{
  "num_hidden_layers": 8,
  "hidden_size": 384,
  "d_expert": 352,
  "d_shared_expert": 0,
  "hidden_act": "swiglu",
  "router_score": "softmax",
  "normalize_top_k": true,
  "routed_scale": 1.41,
  "init_std_router": 0.0157,
  "vocab_size": 50257,
  "train_tokens": 315200000,
  "max_steps": 2700
}
Below are experts of layer 5 (counted from 0) of a mixture-of-experts language model. Rows are named router (the router's row for the expert) and show model dimensions 192-287. Each number is 128 + 24 x the weight over its row's rms, rounded and kept within 0 to 255.
Before each expert's rows: "mostly gets" lists some tokens that are sent to it at least half of the time. This comes from a sample of Wikipedia text that the model never trained on.

# expert 13
mostly gets: " she", " he", " they", "He", "See", " They"
router [ 97 171 155 121 131 153 106 194 106 124 132 162  97 135 126 177 137 131 149 118 111 140 113 144 125 145 144  98 144 162 123 142 118 108 158 151 166 158 131 116 114 127 139 134 106 138 127 159  85 132 131  77 117 134 136 124 136 131 110 143 138 182  75 135 142 166 152 154 100 176 111 156 133 141 146 122 178 139  94  72 144  86  79 128 112 170 139 124  97 151 113 122 165  85 125 108]

# expert 0
mostly gets: " John", " James", " Thomas", " Michael", " William", "ley"
router [ 59 125 177 125  92 165 132 159 101 121 177 121 113 166 147 158 131 106 144 160 105  98 143 140 129 111 118  94 122 137 131 154 136 165 103 102 149 125 127 130  96 111 122 146 115  78 133 122 137 124 152 158 121  91  99 113 114 173 159 138 161 163  94 171 147 117  95 147 139 130 131 137 115 174 120 172 132 148 130  84 107 145 146 126 128 159 133 119 139 100 102 103 126 169 142  84]

# expert 10
mostly gets: "ak", "z", "uk", "ik", "az", "ok"
router [ 92 120 102 107 109 154 158 133 123 121 146 124 170 111 146 223 144 204 136 115 104 158 132 124 129 146 113 125 124 140 107 145 122 185 104  96 154 141 139  87 133  95 128 160 146 123 152 130 111 125 156 120 100  60 105 134 131 179 152 134 140 138 145 143 151 136 122  98 131 158 125 102 156 132 101 142 116 143  84 149 113 114 145 100 150 157 140 125 133  96 118  74 126 126 111 101]

# expert 7
mostly gets: "=", ");", " ;", "\";", ";", "   "
router [116 143 101 117 142 140 147 132 128 125 122  96 105 118 150 105 149  86 164  88 136 138 138 123 145 105 103 127 150  86 113 144  86 140 111 115 108 111 117  98  96 179 157 169 122 112 118  91 119  90  64  78 102 147 116 123 133  85 101 169 149 118 113 127  97 103 119 132 118  96 102 127 136 106 106 140 122 170 131 146 146 122 114 138 110 100  88 121 124 143 119 170 131 102 130 181]

# expert 8
mostly gets: " has", " had", " have", " was", " also", " been"
router [163 151 104 137  96 116 130 155 172 122 102 179 119 105  94 126 146  86 130 166 111 103  82 134 112 115 115 124 165  94 141 147 137 110 115 115 133 114 141 169 142 113 116  97 109 131  68 124 150 120 129 128 156  98 145 135 136 117 159 106 153  82 159 140 136 145 123 110 155 118 117 120 103 178 148 151 113 128 144 128 145 140  87 143  86 123 161 150 141 132 135 165 114 200 134 135]

# expert 17
mostly gets: " used", " found", " known", " published", " based", " wrote"
router [148 129 140  86 128 127 136 157 133  85 152 137 111 118 137 135 132 120 162 170 140 133 117 110 117  97 135 163 126 120 161 189 135  88 127 121 133 174 135 119 118 113 120  95 188  93 146 156 123 124 148 136 144 112 142 135 117 174  80 171 125 106 133 193 109 114 121  91 124 136 140 114 132 137 166  79 108 112  89 112 142 113 175 109 118 173 106 103 153  99 140 108 114 175 138 142]

# expert 4
mostly gets: " by", "),", " with", "\",", ",", " including"
router [151 136 109 150 128 107 130 189 105 131 107 164 118 143  96 117 127 143  97  90 116 131 148 140 146 144 129  72  81 118 158  69  71 138 154 148 126 110 139 194 142 156 155 122 126 129 117 125 116 124 108 178  96 142 118 169 132 122 127 134 173 118 167 121 150 130 152 130 168  97 117 106 147  85 154 129 116 109 103 164  93 152 135  94 149 125 122 116  70 109 134 118  98 117 142 112]

# expert 18
mostly gets: " |\n", "In", " on", ".\n", ")\n", " |\n\n"
router [164  83 141 145 101 127 113 121  80 176 138  84 124 108  93  77 114 123 108 169 122 144 152 142 166 110 137 153  79 114 118 139 144 109 176 123 118 116 152 185 119  84 125 127 113 131 116 181 136 143 123 154 100 131 143 131 122 145  94 127 132 105 163  87 142 136 142 114 109 123 148 124 133  76  97 160 115 138 126 129 117 121 129 148 124  85  93 122 125 176 152 173 134 167 104 136]

# expert 6
mostly gets: "′", "°E", "″W", "″E", "°W", " Coordinates"
router [111 140 127 148 111 145 119 120  91  96 125 154 126 125 137 129 138 149 151 135 155 130 123  99 140 124 131 133 158 140 172 129  93 131 115 160 113 101 137 153 103  99 147 129 138 140 130 104 146 124 140 119 122 124 155 107 132 147  97 110 113  94 139 199 138 157 130 141 142  97 131 110  97 153 114  77  98 109 143 140 128 139 176 131 129 127  98 117 152 130 119  95 115 141 117 112]

# expert 2
mostly gets: " and", " who", " but", " &", " or", " would"
router [101  98 121 139 166  95  98 146 126 133 119 133 117 177 136 127  86  96  74 124 132 120  81 139 159 132 193 158 185  81 126 102  69 143 125 138 132  98 134 125 173 154 147 134 137 169 114 139 127 151 111 139 133 107 171 116 146 151 122  88 116 106 128 123 122 145 112 132 155 107 111 119 111 158 116 169 124 112 129 108  93 169 122 106 117 102 119 143 107 138 121  93 117 146 155 158]

# expert 19
mostly gets: "(s", " un", "-f", " sh", "DST", "disambiguation"
router [133 156 154  64 115 115 126 105 131  91 154 141 182 150  97 113 123 137 125 109 105 135 164 110 125 160 133 164  96 171 107  93 138  87 128 125 122 124  97 147 139 178 138 117 151 101 154 118 123 133 122 115 131 172 127 132 145  99 107 113  55 121 128 166 116 124 131  87 126 143 125  99 123 149 142 118 142 140 173 144 176 106 182 131 145 125 139 144 117 184 148 136 126 103 180 121]

# expert 12
mostly gets: " University", " City", " League", " player", " School", " team"
router [116 171 140 136 114 202 133 105 134 119 162  83 118 154 130 128 145  86 138 138 141  99 123 137 141  97 123  88 124 160 142 131 143 124 104 182 133 146 135 108  94 108 127 129 116 116 121 148 131 124 159 153 141 137 163 111 111 132 109 141 112 152  86 222  95  89 105 125 131 143 135 123 127 123 156 131 119 115 116 116 123 180 157 133 171 159 117  91 168 120 141 129 141 127 149  89]

# expert 16
mostly gets: " (", " co", " non", "(", " re", " Cl"
router [137 131 110  86  86 125 134 177 158  88 129 117 162 118 156 114 125 154  91  99  95 137 124 102 149 138 129  93 114  82  72 107 116 135 109 140 120 124  99 100 131 148 116 109 121 103 176 136 144 111 158 101 123 167 122 130 120 156 144 119  70 177  96  93 137 137 134 111  97 130 135 111 126 132 138 115 135  99 148 100 122 108 145 126 146 166 100  99  91 102 101 121 144 129 114 150]

# expert 5
mostly gets: " a", " A", ".I", "A", " III", "น"
router [172 133 133 155 112 138 135 149 121 119 101 115 128  92 127 164 146 156 113 112 138 144 129 116 107  93 105 103 181  93 140 125 134 164 111 118 119 154 127  70 109 144  90 136 157 129 137 109 115 103 145 152 164 109 135 129 143 189 116 110 121 151 131 115 115 109 125  89 103 147 114 144 127 167 110 119 141 165 153 117 110 140 118 104 114 113 116 125 133  94 115 136 110 129 148 119]

# expert 11
mostly gets: " at", " South", " At", "At", " New", "In"
router [101 102 142 139 129 164 152 110  95 140 126 131 127 119 102 153 136  84 148 126 136 174 114 139 138  84 107  90 117 130 133 124 164 126 114 122 175 101  94 156 151 118 122 120 138 111 142 128  82 130 176  73 119 124 129 121 131 100 127 126  80 149 126 103 161 115 121 161 123 132 127 152 100  86 109 125 105 132 170 139 120 148 169 113 147 133 125  78 203 145 141 125 139 116 149 114]

# expert 1
mostly gets: " \"", "%", " this", "\"", " these", " some"
router [173 155 120 142 161 136 112 117 219 110 116 135 112 103 108 130 119 148 137 128 126 134 133 114 132 113 118 103 134 139 188 154 158 124 120 161 114 147 142  75 112 116  88 104 119 115 135 132 158 103 142 148 149 102 141 122 105 135 105 206 106 141  85 138 109 102 116 122 143 115 152 158 122 143 123 129 160 110 124 108 128 138  94 143 125 159 118 106 140 124 139 164 154 111 133 102]

# expert 14
mostly gets: " the", "The", " new", " The", " their", " its"
router [153 157 153 144 152 140 113  86 148 100 135 109 118 100 113 163 130 124 150 152 143 155 101 149 117  77 112 102 123 133 132  90 142 126 136 148 133 118 111 130  93 123 140 128 153 149 163 114  77 158 129 161 123 119 109 146 131 164 101 106 142 175 120  86 114 112  77 128  95 129 173 116 106  81 100 107 139 121 143 135 110 116 182  86 116 100 150 114 147 121  97 125 152 131 117 131]

# expert 9
mostly gets: "==", ".\n\n", "===", "\".", ").\n\n", ".\"\n\n"
router [118 127 138 112 119  91 138 145 133  84 140  91 105 100 120 160 126 167 161 106 143 166 142 135 127 143 124 157 142 136 106  95 140 122 102 127  98 135 130 128  78 118 113 108 131 130 130 133  83  89  96 134 106 101 114 140 118 112 141 133 142 112  97  91 141 155 165 166 143 125 126 100 136  78 137 117 134 116 161 104 147  94 135 120 172 119 147  87 134 133 128 152 163 140  87 157]

# expert 15
mostly gets: "°", "′", " =\n\n", "^{", "_{", " As"
router [141 101 113 166 105 134  93 145 107 136 129 160 130 124 138 128 122 123 151 120 157 129 137  91 131 182 116 130 112 178 141 161 132 130 106 110 127 168 132  80 133 118 101 143 125 107 100 119 111 121 135 127 154 135  98 140 171 118 147 169 152 151 159 123  90 165  90 120 131  84 105 155 141  56 120 106 142 142 148 140 126 108 140 134 134 130 157 138  91 142 118 118 109 104 123 155]